python train.py --hidden_size=384 --router_cosine_scale=20.0 --lr_router=0.000533 --norm="layernorm" --optimizer="muon_variant" --beta1=0.9 --dataset="wikipedia_en"
Below are experts of layer 4 (counted from 0) of a mixture-of-experts language model. Rows are named router (the router's row for the expert), gate (a neuron's input weights, with its number), up (a neuron's input weights, with its number) and show model dimensions 256-383. Each number is 500 + 50 x the weight over its row's rms, rounded and kept within 0 to 999. Numbers have three digits each.
Before each expert's rows: "gets" lists some tokens that make up at least twice as much of what it gets as of all text. This comes from a sample of Wikipedia text that the model never trained on. Tokens count by the router's weight.

# expert 4
gets: "0", "9", "8", " by", " with", "5"
router:489524524556600510472532514493437463530430576556500525484472509552485407461542450441507472441529494451497513571552482519468471381348516460561472445365582497435560518534440485509598528455501465579511367462466513577470432516542516534466564500591488526501531492465555536558437473433569542448491511540519449602587480551466423506491485454434510425555482518493410498403482502488464463400521
gate1:562397465444526483455476490505579570452537502578517444521514475571505488479507561474555528529561444509480521478446494478534566485398380458611508554529455539438513488551567559396446429488575543480438555461384495598498574535574399471476619491506454535474543488526531473512536404544502508440524365538383506531439477453488498538503484574487522521382486486442592563479571435493536474561557
up1:460520457499496548517494524496546463465451498501489526525541546566484607485603513490498422469446480439502585493408549539458451510520528554561387577471502451529567492576464494490523565511459555569526436456605466428500410518428527432535518466503577466466529521454571575526456451474404503497399523580431534449450487485523600465399582486558541449582473550557554461391556533457454583597497
gate2:553520505472454496511514467448423412523495455622460600495536460491501531485465454465415516434559453498537509487498570457446441571496476524540573531526432511518487539583556528538541452491489566524490594519604455480393482423459487435582484460542543505490534529595499560576470542579463507531501527543478518556506474454525441432436553507481392524603517508495514531611516468508519479555472
up2:511562449497565559455459484498563456452571473585482535443626473546522456454525456521455477461554529544569549357440549516538430541510438577528466540514469572483524441510412572511496526541471458527513534539528492526424395534574515533522592451439473502467566423554566505518477548498403530592582545477445511567463516502472550447532463526504464504528505487462604532422562513563520532466473
gate3:465453496516600437422517519513474474426575500539493536567427505514442550380633537463464483411463452551483539473452468553426420546512522427575497555454506545526560483457385486515560466559530487507512404529493480486532433541508506538521439523527506442602504483374552534495488548486484469492472434459513544418564479484533497509498549612542444591504520417442582571454515465475561416599515
up3:525546556517524543460515539535520499525502399571476541485409567508472470475547523572486531451463546520541481526474497490462460573558509477588498579519496436571528483496457466558583468506485478477541472427492528562524494515469390528608503507434564486584395502458483442499476658484412496495460457446476478383585446476479527449488495513451570463459506433492460635475529428491486491495456

# expert 12
gets: " in", " for", " at", " on", " from", " to"
router:509558551477461452492519439477551495466555589524459438563521533437321401541498487562514500423556656488494489464415471494441550496444455497447528488538554440482496493487580525527484438521501540583459540437447356456481485501547368460423495557513532552525489454540540586461454447482555456402424515427531513611485563424457501522478594541420570500420361448542468507582563554513437491527618
gate3:485533485496508471575524403522466508516480415494461531520468540427491497482485543585549473418488503444454571626498457388551510460449478562460497506486485447489568533574563608480565466505440485445549492536495546548618490598535510492493517489478485494547531490491442523517521505608466485521519439566490567564443403460564476550528490537477515507511592536457529502386534475642534486473552
up3:562505480463456460487515425467512577587451445498492422473470466409514483512407475458495460420480463417478492587485511476532522455486397490471424445466437495459528548543438574421501497452431562448589442580512499529578459552468550482576512507543545547470553516474630511442491358589505606557512392416506560567402484414533523581499540474520545502535455634412518423453520555509630441449547
gate4:515427577518494496436530466535482467507489451468420533469546502587461494472554516531481484480590460477527517548559488527490434513575507428462487621566577485458570517525530480490480563519570587551479541589540522424534583539513484581481527446451499537488466518506504564479510535514478459455578441521528591423409571490600633508419519519503515415445516529468498462478503537519545554561511
up4:550536523455601479489430460440588539493506569495569495462514525412607499528604531389481502449537469527498490491495450502538565493476506496596508534487508521563480558495507495505555502569458418467602522491522537493594543458445502435496449496545429549529460452618507387542444549499491544522438524520527465614514493489459409470501502527497423438460496562598447520482552547478457523454497
gate5:350556394508546541438618505464461476477561439497499538416483406519479559560495496476501577539564603405568478508517497536502550534495594418422540548516488526544498558525538609438435455495458456416575520471448481535489468559462531485476526482464539561540473478547494549507407575536511491529502454526496509469616525506441486488524463452484481457528471492521543520576495611457524546509483
up5:550434410527510430604475486389479581507516442453488452526527579585431524547428503455548488448421449583455490429549557379504480521458473585524464451531561478514418470506494499461519442442514484548554393471480473511484460490555557492485508459550472473471644560489444505565623444489568528609503569494525482486471485514485461476490454482481475543535533497470576438522617466577460490539527

# expert 14
gets: " a", " The", " an", " A", " the", "The"
router:505449481471437472495463507510549432529478574547483566413447467529454559531537488467479613550523479556552541507565482486553518537481490534579462559509509611508464558563433556433507531420439416536558429601475561499584499482589380602472433448514508419471584494443461462462568518428462443466536501534530421427498554566402463482494356463504492401613542589509554597530519530513490523505499
gate3:494475543460509492529576526565436489466543478452498523436488450512540361494500505545524488535492430462526508473519443555425493530504525414494493474454568399456485407493527567421531466509456453478515590536499489527502518448518445575495514458564519543452492462476543562536575529513499482501457503488472496457507508528450440556505485499561618489503512546486470528623554513531549465494442
up3:553560421562450511459544445490491571520501493502506494490430472514509440534486569543445477548503494463525476406561570570546441472599422480472574506480497536471525489493462521394453452547529423448531442452630591410499556526442458491500436530486467484515529321504599498498485417454524462530419489541387567548469430456554530559449570528501518522439445409605657421467571496459531432575466
gate4:507524489532406491486568507558563486551555432545504507541521512430475522491400594558532471518577417479517382509533522452482485504357555491507498483408458463483525512470519549486456502387485430462562533402481553451434496508476496496579391562517504556476544440485451496465552407503499520490376499454626536483493515483488580477566488514497505503529464459531511493441439452487535514516551
up4:499497561549489622497537484463427407497548495446507486483502534514521564480479576493506423485569468484508521527471459499548480518552463619473522433489405457552473492577460381571497416490504524495464500483479421504515438499565425414532588464513481480457510478501427497513594496525398495556478504471487467512540504571510496442535487417458477406486531585516410477499643509583525484438484
gate5:416520464523426485556499561482554505452492505551524420555465559549572516400536583486550526545505512554489465510453417489430556457541474511660445349600487535508572496500519388529485460429500545483584528526572494532471489508529434532522448466544495558471403473575470525464502447531518527508520520511463533457386517456581512458494465509578538426509553477516423480496445420471453601367544
up5:446446480570487473581500500533497558487509530483549459476511541441529512550470407545472528486525505534582498536507565511480419531599435572550525458540551472582513463568520456520428434530506546516530518516506422488492564485496470503480473575566373667487506567481462396429456498498568544397518573507427535507513575477527453478480545520501456507514402417565480530528448555431481427442503

# expert 6
gets: "1", ".", "2", ".\n\n", ").", "\"."
router:544460544453560411490433460581477502479549575480463543554484543495499457498503538413541446516462504430524469377517554499548541509536421447493528433574523489497493420548572472523400545482501544502474519513665438429530545491522508493560567466480486483492566547543466514471523466576552475547475517427541554438558464556511487452505550522505479484513453496447563533558485488469522538584469
gate1:558493521529402507535501496535497448432458460503494558547406494422492512543431517495460466478445566492486392437630455529450597461545531505475469507481549540514420428559425529476408553531576512451420419486501422581542431462457440535569581450561561410568523538513457510532509498449487477570539496427551514540504522479494575441552479458496508485611405433505507469451477551480486393564417
up1:578513497514436538543569559488523500524537533567630497492517480495461525477574605410526403521486546486528510630529546516561500453520515544482527504561556511453497515406472593571586491478480566356588446441472555515388584393492496438484457547422460414521447455418471508513492488457554531447507441553508573454490483518566588480489561451551537512451466468528523454415497541407551504447552
gate2:497511508452495480494454454483512530491472394506570598456552497489536431567479484531564465432545514474563490500527509475525498468427496494516485418516628484534505524482527581512483558532479497418629525513560554548496562528414508587490541510519484529448462462601466477571500565461471462417494499479537475488548527477527496580516523543421456455578498524525511470547479346412457514617485
up2:525413519527525468491430553461527452509508471505533555484515496569535504500574478538425520484530510504536488456349548592503465529478465486601475562467472483461541504471504488440484490582533506549471446582390501459436493511554488613481463482532519495535569381433474584556433551470553520538546457528508513475391464507484519485526570607501514565524493487538525459482565496481415505416516
gate3:483505526468436482441499504542534433457482454507545528500496495525492434503469555506505492431523399534503552453510528512439475506567486457504479567495551529551500466357519564495485524540534466544464407501484429459598536593397530449491555475473429619528565513393465479500510477502597498452570436505521609489489436461515462454456512552461511507472539420443501566422469545577554452488538
up3:499500522545550487553509480400520522484451466525456458466522447503542469540475507445497462533427504540435454492483464585545526513518554557415548483626477545492446440501392500466390529487512521481587564526524488433428489451560458512463478492454520462452411456531483472449418468546483472530458461382562502532573509486511485637561458518474462462549487523422441430545488471457479633546578

# expert 19
gets: " of", " to", " was", " is", " were", " are"
router:574570518447490520512534495444504565522534547481510591517508499412534530453525536565492472521493629484458523505400536599518454519469473535497508568382374409534477514513512556479358528513489542418493496505396391493451522506463465471484503524556457473495452570575462555514510497459566401579483534518482466583542507512526481557485588425612553479436438477494485531445547481475450493525433
gate3:350493465528551502453458537471462496519496502471483500562589490463547553576528496476476483521526530370501574554511615499422459500490465485508530489466413503447446461497532471520527548579450498507500547516529441509572458531451456515501451492490496502469528423565643602480454516485532565434497541369528454561471529510583418463471560438476449535590526501536585483533497441457541443418531
up3:517425508401492532637471543466557537455541511568484483499529530518490467484500599563526492537405484503405550525486456446539457621563497562514526539517524507531466666480444487472450534572508636491485559523452559521549504479525470499450541496503488539465488498439467520441578465511448545429542535531403536479545491541505472421517455509584394444448509525505489473593500428508470512552532
gate4:472474445471477480400495439599527389471523502523418552376516535515545536519432498586519546496504582528452492486395425501626545508524484519517597519568491483474513509531575459412610477388488496367473442391542550451461492485573488381446510526594519489581542469461459559582414439444515499440476543530499543563442549543561471478521518463438485510472555502564581502510542545510463531566403
up4:529459398395476524482499444476515542520546553551509591494574547418499486527475526489406519448494535439461419424392516509523553542522520528450523420431540450505450587495473472433501486507500365543567561415508546477497557534526517517561523534515482555518534504489531552467497554491482510565503517554422448588518486552568441489557465509427566398439492382460523522549488472447460534657408
gate5:432505482565518550520522501438563408496503470566570492526530542512446422604527526486539617491450464461421505500538568595522463423471434568494471519518491450499579472587509417492415529415334513480489526517491476498496453510533475466554533491550498464524539518513503535553477470527386473531483516542588514536515444520612496473540441445531538516490544440538458611564487508487437519442476
up5:521529471524453476532577533482514604434462477384455613408462567560498531525467558525483539467409505564505568478552487518504502535476429509578464504527548527513560571555513601538614498571497487470484500564514455483564570477466568490492419520542587428474554493494592604519473536409415480456516441525486464563539516439477526505491519462511587525512541561485522468463444387578485474534506

# expert 1
gets: "-", " that", " which", " it", " who", " he"
router:538435573532422416524562491437456608449481406492593461500469513529525444405598556484509607594400544619542493472479521473524474484488526476430480493366498419517484458511519457562521479605442568562447508475562499579420429507391592515536433474530476519534593496515482530494504559442386459522528450445449469525461522519467464517450530495413513469387526512530538549444498520521395499501527
gate1:544515534390471527496531604479566629597440440516496504587596444393527430480556523517478501489511475582605497429472498507458395499558493496471514528554567506467483539536516572533452497511494509519497513521463454542430512501499557462523482481444478432461458467432467463467543411486469546532476528453481465444525454519531487433489579526433466510413389456457504542481558496517421448472487
up1:466514458454551537497518582428569609494570523475394563380446562511510586512501472628465406590456517473539418549477491474482560434477509450476470504432537514417453474436492571408398541544529548488495591552508497500566524465531432485517500554547518426535496561499488525507506484562476432413552523499584509501474478478401529480569530481606314473511445557401520566451480484421521539441498
gate2:512387524522530494479552488468490539467543472499444572431532486517515477519497369491448559502523479455386455471511527475538391404460512412550579501434537433619536535466551429465467426492485512477548432470444464474456475535596519517478519636621567499462500500463528464512498540452500573516463423542527560433431537581528522471448490564546470490510420524479522493538510459469440478520559
up2:473460521444556419521460523574399474518508483480501479546429561526546490468516635498483570485486524428596562504497425514377401444519500484450589450448485556434433545535557551442510566454572470478527502504506513392517485539444520427535529538408506453464504464554454525456476468493567496504487502506502509484457632529518469475468480525428457537475485458528389502504534483466470474456500
gate3:561553589537573558456485501491547432455526592562489549409517561513530502564524593519522430448493480431501497515583443512528597590562497462596447538529461525504593508461467461564450507436415577458504522512543452552500511433524471464422506597503437447535498483538461574556512484501474457491432518449556493532533581427448544561502465494529526492477508446470529574509434448502524459483520
up3:601537491487420521457586538580399433515514495510511426491485522602549595490420461445440534473415461518596597475483489532518514543536493439441455535520506503439413536521493478381515494455535422501570464456480479497512465527489416486557618580499491531428429591468477610511554522480526533464467548465522439527460497524457464486417514465454425554602573595471479428438638453540555503532480

# expert 8
gets: "\n", " |\n", ")\n", "\n\n", "–", "%"
router:464491467542479543499506553477430535402536469480449480468464452577472568449576511455548494375506441503499527521370577550443471496495555602542610504547479460439429472556549474475477401508515570426448444503507510520475440486576489560470501488446435494417558526504610499561514475512491572430456444442564477513441603450570488480447446476481559455553521514549540541497496502453561453510498
gate3:537497521533529542498567519487505511518450497545532497576512438382477402461554470506463561364463541533527485559523490538482545493533486456555420526523409421525502531426502452484562447482482522434480581448429461564561548547429477469518542506338492421525479592458427432474556454541426393543471554521497514534574585514506528466553512593494478556448541578508412539480526489505554491527595
up3:495398532485484512490526572537495467474519403495511585541487527437554483540593515541495445433492375513520440489495531486571534470418537484448446579507541456476542592473553560540506432499451488478451544475569531444450543585475524533544462527519518468536498473573500454521417499565513509459493450443474465468517548470528381503447552538533373469524447454570504506522511502462473438477471
gate4:468554440531424506508497381533512490507507559478512563558549464509408436488488491504474593554528532466520539468434524505490554576466494572500508465464456465441484519534435475497435473504466450497599456570539465425506573512458488489425598492461450475592425542486533534536496500453485528422485450544492524553534554590447447442462460511426444441459457445473434555533502484476380559582475
up4:478410543490585484551511498521469376563431487484503425522480471549624577606566562509477464540567404517562471515436394453546488546576522504574498445584425540533456489578543522499482447473468531533463505446495502506578488506476559492444447516488547603526499569539525438502492507452524518473547454459444384531539413498503482459501502486578644504393466436424526466408453549526468451468522
gate5:493476439414530501541505441578504418528481419454417517444467502604425530482371524539531411500526555485398559422480578473506489491475545479466396440511543476499559451494560507455401521596523443495517486547503495471466488470414568550551491498490537596481536585554531470474505517587564504538467479537462452509525452475537488535552434549524398503471523553564536555482516439465452464443447
up5:534442458523583527545445477576511475541470470542499414448440581533491515539592508463460490591464553460376456566501481564520519530410532457530510534355460542476601503465483408544546470571554514596516447559488564420519446475452475527465576517487498551482507518464628447510510473506510564571484512525587550421522574551538438553391458496505525500550595563542539482421473461518501454492486

# expert 5
gets: "-", ":", " |", "|", " as", " –"
router:373509406356630505414522463487580628538473423558503535480502485422488523454499502513476386617542428534496493435481464608481462515514454500501559515499530554465602420475582488505450464486528454486541438447430557508433526510441536493505489525437563496534472457452495450557508563452588512532476550534465567499489420471543495443553501464571380518513497434454499481563522479517384566448505
gate1:564511519526472454477529457486461469517496498446468463428476521445444563503456472435464569506542482476503553648427563524568519474524534485444411471511525495513528516461543571422532468630425485431487612556494508548507498436464501449528491551527487509469477520560534444508449468454610526515560472562457471516425527528471530492506560594478531594565506412629489542475480501507498528547473
up1:442499468459499633511484600532450525512490477504546495385532378451500499522439488488434465500449534484573598558472462467567554456426489447532533505481546455521553538479385391412454426539528524507501485534518503466559335463502557446456458567488437391503526497518604455535407522410491551601470440534486431574493450583566556468500550563500507409489516474546452438621465535408453511495549
gate2:504508558472371516508509418353519443564454486480603419534534583537535374536497497498453556470532545436486485586528432554566533550513524518463451446428536511462536546517477437437387391522536540437578482475521559527549476451452415557429535366559488510510450577491498419513512524540439499566542564482452473507435536421523519561615530503520464565529563505538500483498578406555548528548449
up2:466580486534465508453463432542511509390488496467579558470491541513543432632492453517507564365473395506497547435463513547476515573483493435502481612540445491514509501442508543505495521434394522390531422608491552534525476480474444418520471492419514578555529566501545412555541527445433435552496560506408473553455562425449451507526504502519457506493490512481579562531531493522491453493562
gate3:462491508473559479572593445461561478498502473417411486532523487563457482563570443483432557504540528454477512563535530492470476423489466496463456545557571482521498551572480503548456539526439452537468580492531490541472431538496462520514554516473451552448533575474477475530537528388552498489497512397462455451643526489532504515470507602465383463566600528457477509462417492499472447515491
up3:604530505517535661492475422541532379455495509589534492550531545548476398465510508456539500524503466488421537470561480485524457488408558609475450603393478490506530443522489469420493510550433539368513569448549464491552495489522489549407528494577508481458506386540533549517532420496499451501501589492452525470564454545492410531490439518526578484530398447554461554476480536516475597382499

# expert 3
gets: " |", ";", " —;", " one", " two", " part"
router:464491553535507533463509561469505540495480505485550548472529527442459495512501464642525526475544516507585487517519487454502564546590494443562423514413489504475610450500490512473489537411529452577558520499617588437530564452431450496501505538499447482556530546554563499483542477598550448586615606463508492407484535517494537420574517521554498549589423494479494509529489508487458534539516
gate3:426533552457458540541578538412491544524545493458440523498468506494547535401427475475450460564432464560519518586465530454434550434533409501568536552429468477532497511412545512509458510542463516510529610575502472492539402490514428494404549487527556523517419417531424402505524555503386427451421544518482464519483413451551554453528557556519521492423555489548495505575539451526484398569489
up3:553532462488488566520540423430469511549534517512461446429479465430544449514518491616559497543567565533506516477400465474474476474541574571582512521527518544444545561559441530515442539513525457545544486466499472543519502454448544530519607580518507522488546566465450540516491533519559491559460474498608463480476531536496569538466478466452604431464417519489478511560625497439505435468567
gate4:516508411522462406531631622484499501535474541513459516533490447463457514443508475513514526505600494536516521489515519479524563543412513468546585484524517496596513509477510531505518582525496504379475556496487537521427481547480527509476450477586497527571510443497523544609473551475394529492501416562454595423497505484554537486565457465545431433531489515419481534499511510459496491536522
up4:559497489468424385525440528520515550446492522491432483500466479471487490450478499455596578457511553468515470521465465427400459562481564459507440521468494497553517600489432414498512426528411496391469462476476546508504429562553500484446622500574482490544489432474536447550500525532513528479521515496550551432516492546515569478525540534536453445555487542547508521492532553543493440532406
gate5:437552392520503483557455529530500420433540586486566468555457517497581488568543464507424486635440459522487495494584355462524479504483513484497506570581532522471611541500576476487467512495447459418433542490399503539433476454451467574520473534539491417541394514538441522498536556527526566470494419551478520547463443553601514564551505535594549506448489539510518573489577506503629491501508
up5:500456603438378492517470480483454561526536525564510509444548513517552520590483532447468517593451441524481469440494516502456565442557400439607558455485480534521439514492462582458515471523448462527484566432417582519499535542493456523531543474468486441463489497537523491527459440444458524473438536430498475482463493464563537515530522609542479482494621497450526487430527602388610606508448

# expert 18
gets: " (", " \"", ".\n\n", " =\n\n", "==\n", "\n\n"
router:604484472503504500513533483484535446545474486497558423484476587550430533407446454491488461537520454549464492441439487570476493459527537497444520630623520491541528613479465489549560474507443539526503639492488495546509519489514573531505460508520501493454490513459545506546488535479461512503423447531477595483472509548489497454347555538504542612440515479557450471513488451483583536444461
gate3:523421484391518549546513469533459549485482450577504557519469534482490462407458447415430459510526549479456534507555547511505533482522473566506543565499467576485488548468574499449469449515554513431557387470555391463483584543454446537476515487471448526506476449453578459443513435461515441502488473546519507472422517485473548442442541541552413433566500521499524454503501562431531512501546
up3:396512489472545521537486491406434501522465465468479552509513556517459531416519497497508547509447507519543547552479503561454535569463503493508502490502502535501465445494534523513574528560480508437544520542439519489529499499568535427530417475439449557544438607550527474506539527442530423535547518490562524488611486434454473545594535488512517537397365357497627548522481527469487560471561
gate4:554511556541529499464470509483449535524445595490500367427550515542549536579452518520457473485569500451515477458614488521519499552491581512447448497548500560566539454492462475474390485421486529405484454547589494409497503488491397524441463510540607508400517465440521455533517515483494491518500547525514489514501416531560476506543407520512422460491528469471494487460424522472450504491486
up4:410474446477505554496490399508527466544512552559489521577484515565438521539601355469477439532465477526504490520534609456431480482526468448536555532546511526471507449477432514538575499487518424512498533557546509502443477488498529498487513504516512381512494592543492475470508528504469446453517546504586497579505543583471523469466574453607485409513562504571428499568519512482570530531501
gate5:456524516548401526482437479498470498487487572509540484552447469535474550466452584444474459509495507513429460498439440473432549526453507505543564443484433444491615457538502446546426471522520405534453456476420524503471525539460503476536528545520511585506440541636505525497465416461468577556515477552486527418544467461534529444471461547475430472520478468521535553569490556490524514568470
up5:518547458534516530483486497462508533552469471513458550503508446614523586562459449524549529441518547554608460576460553497515572496428382583525528454560461487497498432450447536547523543564438581594465489475547508494452487529557466501511496519449433572489519434477493494566486462442516549519526446491525444435510470562506445414539439562471497472452564427533468537507471434439465438532543

# expert 16
gets: ",", " and", ";", "),", " or", ")"
router:479495580425498493493487490548531491525484478507476440513541488542523493401508518431513398500500487469445472476477410484461443526537547509476518510589475652510484470541508486418538586559456548415462596505579485490492557595471561501548541477488524570552454462531506409561478441504496531511351493510480536438540472514559458497561472482441518515362583459462446492626479587497493483470482
gate1:461533492529471501472532537424492464483552491439550575536385466486494444560547583476525448433603566543501576522495450472474496495469466454471534501461557509446487598439616364528479506422523426564561451466474530556496457557535490567480463558483536499522599497534453444491529626482543435538486482473535532422471555468530549587511518486454544507465547548531482455563434488473490355427453
up1:559538637412521543520537536460425465481479499487533450560490442548441569495494522536535443580504486533564586514471464433455491546383504515463571469457592463526472463449516395591438458542487539485495413525460451528574509477542477453513457592550512493529523529560445318472512510387583464460541507506473577424549465553405491467534538438441520521489526536498578496449515535474350554479545
gate2:492473484496501473490564528398516499464516560485546543531561435571482469547520548477566700512466372532488480509510509574550468380473429496432560522482520597563521546408558472397447504477597451567559542517537492474421547471468444551456500432488493506470521528559582462591590590580555502507507465586474403488503406491522533551460518521502507542459574421464522572427477479427540474483493
up2:533603580482527517492544610519487510553532488532421465476333524453446537568529508476545460527501542504532420535474492468583547538461492507453409537528527373437449577458480500564551460503468560500576544509504543476562464478455420543499608503555487456507415328553418532459571472469460571412462609504461479466506464514483539503558492433434503440496510490495488428427529525508495557544477
gate3:599453544516576468514450513534565475509533574545521529503502493502495519554508495457522498507445462381449511496495502509467485457519550464501488518408490524568543524556572555421503551450450414579557537572530542457532585376559499447507419470480448433410387433451492542560496506545482572510436557436453512441517530548463522507572537420460516482493536534613459538553431563509477464530510
up3:512528482555465485471532501414549530485509435551614485470448559496428505558472547590542489490508596504527476582590457501515482442484515518525473561540408512473507511508452486484476411489521551487485488589434519490545518550429391521450469610529559496541508507548535478437531478482457456492453479492539586601560558542536438470532411515539586510458396541522436497484505427437449539549524

# expert 11
gets: " ", " c", " Al", " f", "-f", "See"
router:477492511442401547457391546595472459503468369511502443557473541505527525505513503549461418493561495571564498497558422473535493519469524581525603497490443563460501538526484509495474452526509495497396637509487512442453502465477547485484482522485492379606509471496535514473522490554472482504579472506574364522508507421571603445608447489494565480522567502392617499429512482507466488569487
gate1:484454542508460455529502533423467503402473448508493586486450574568524577450486495524547516435501576418489572586457516550519499539491488422439489491533496493542431450563511485449470519509572517473454535525495356488543397460497557525475616491490462448513547516497557580482466580491536433461519493415560501503529481546504352569521413528454441447536540468542594429375536427441477454474516
up1:521455433437478547373496566517493472448457448510441471552506548437454433509436451474527530504401556473478511538422485571412554563510483495514524582522438537503546493529513461442515528483496506518544484576537497492559540408440559373521574434574506572480516507453581540426463534508527470541620525533504457434457411530445567523537605537455426425430553444476599534466445478498470485458473
gate2:560442491490421417487447527468519485540495479488440497561451499598491442523456529568552594511510518440481560464446449432554490417545418470600456475529481456494520507383528449550457460506514530434559534489532518527432601549565379462435544492510538480599488457462554541414548485465591475475546410533545421404497554439486483444449543395403405507576498447521495430506499561459571526498459
up2:398533535476476466523649423552471505503551404518466440514556484545504464462512447561456544495564532470353536465465504461402553489411508474428504545469437467456456416599516626471566508528507441569419547460491456450513478546436472435537443591515438572604388508482502511406541532494502556476584553521454417486350514473490510577442586379472555468580499461495543483523492460442457428457462
gate3:508438590553355615468482513466572539523498460535456514453521442546467569466629485496488504467542522424514537491449470523467448486463506511545452545475492504493532435388530470491435459537594530454471605528515498552526508450544446547485504505437502469551518481497568493570591474493443482423497547447460580489518474523492519495564492395582487484525595513415428438466539467543529465498471
up3:393434499582423433512518565569512624520459519548555555572459495485519547516563488453450522504520464527484535527494430474563482549500391420622483481507629461481493573448434540560486476439473540463483477555503419405482539489621445514460468427457510529540552518586442439575541488439484475438502505518544488441453412470538472504519469534463548385557535446433408475589444576411442435497475

# expert 0
gets: "3", "4", "5", "6", "7", "8"
router:516410449500507439482479599504506444430522463547453485482546471545485356579471550556554416484508604413556524554492541525499502498409454457461492469510465623407467493516434516594441484524480523544507456586498507551559555515497509536493486484450451569498514462513411573455517446504540500492543558460469497445470526583492540572466504478380457488599478433517525568469485577454549448550523
gate1:549584542538491486487487455502454556552512516479494610505508502511495498470500545520533525563417539498460546520467561478497455484481497478433600522465569563473509520516480571420422472534510424495491535458444533495466397451468475459510564567479522432486520448473498522485582516460502497489374507523568445499557403577496437551404438591549437445475583447489517413608544478388507490522485
up1:493542524579458527589483395514574401617451507417524553540517562557456516553525547474465445570469468535471544568508397476554429456472541541509422565623503528479441483561555572456571470473487532494600502472483655498494382524504488588502432520463461564492530524495471504449486541531523505473440522537473449486552553507568478452478493528422527536545527524468529435529489471519520442513430
gate2:539480595504425442461457432544525527548473558547542502441485490494487447566574469467511476437448430462595498491562430554509511433519470426569520496557426410551478525504476584562474532501444461458418534495462543476488525490445478509552548533513520448480492448464559556484429457530482558525454495470513522476552463543518469479425486495501491479508487539525534468384543503487550510516430
up2:402452421555419459517518482519465547480530442483502540511535573478521461427582469574445492413474533420515497615523484493567498498491472515569528496504554535453452534543526498541598544437512494568462440505543524471455577484536440414502500512547506520524471460470583458519457551445445504611533452591607434398499492499455530508400536487459454499481572501551495536417511439466566504498424
gate3:483536549524476535531500527482486474457515396517554436458480399489591432448452452502425581409514562484540534446442409455553528533506432500504536462389426511541460455512569487476607504557585539559480521503457465526472482407438373580527460500433512573454565520528542489623466497496546508538569465550437445466523575524434384508501474597492469449514510455498521495522537498476465537486509
up3:421423517484557532498553490518586489549490488507550601432457492489566525454483610481503532529496486474511478542481605456500463533542462573437444582604489543444474584460515375497444493461402478440482545554484507513498539553493524413568408563469506437420539551441412492520531412487582458487470539496446518524549510483483428495531518541430612475440524423497439496532482544486446392559514

# expert 15
gets: " the", "|", "'s", "==", " his", " The"
router:461487376593488554569435499462569431521464487453511516569547400537564418539454459451590559502530497418502587472577458510558539564617552521467568533464541592509442546538465558512448406450564427452534436502527603433560599529504452648460458512561496430417470450485518414496449539499511595560562452476478462471452477425497450525508527496574453494556588560499430517497484500518530598468540
gate1:497596486432538544516483471567483572517620450558519467441488543456472398482511565469412530539471480550433521501569529496489487484487513522468439565524582467653430464472377433517448524541497528524447492468367510500586478417420472448503461526528449553544560596490500437565520532580578491484397450495502538614573391493473575522534561464523522534548537516567546467568500518486529448458545
up1:501523506485435429467458559449468528504484569613445473543517516521468503465558504530500609393503484550470514508533481561560520451438583462450441552516511511513512402540461478416490439543570446502507464481498439487575463556470455457494480573437412608449454559417517484502470466440506437467533490596493494564514465498540453525515541476461480547479492467481529445540433509514456444536580
gate2:524453478538442471567569435447476554427537530426474474496533467580516518576574599584467462536468548550407568520521492541415492543555494446464479412499468410506568396481490628495463540489473467476539507535474500531500466571436581415466492487446543510513480555508550488460491454592498546506614462589564486599466458514525503515502598492500461539470554504405450545521481464500527454570493
up2:499538490563463494543499441441499476451524544517487574398571413541381602471491515488484551563507556529469443547486486590512515431581468457443404465497568479584533512533481407585384487459618455575449523498461584459354451550451544469565498429515462405490465454479521425496496450448463504544534454542589514497623560587513494390444475589539487477530539525436507457515498527544566551431566
gate3:458560566586514544413382568528493511382479498501551507482469482582547523378565488428520483526523490504486444400375467486520571463589503452550525555474602558582538470432576489469484528475434521536472505497611463434548590548550495439503447512519507557524493605483557449488507377525391482514548582514487452436588515553455537499505462542553589504408430584485480467530593525462495500485461
up3:475468497408548527523547482455444535542486455470459496555554493424515512521489509512526511383500492529563577549530536466480430539435511476477397444544440433538439444516489480516396589553474473468505544547515452606460467510574565575582529585482540457574586425556479438480521610492518471432525476492492508428478504487474445480429548531469595561488442475532475529366462465565505522513415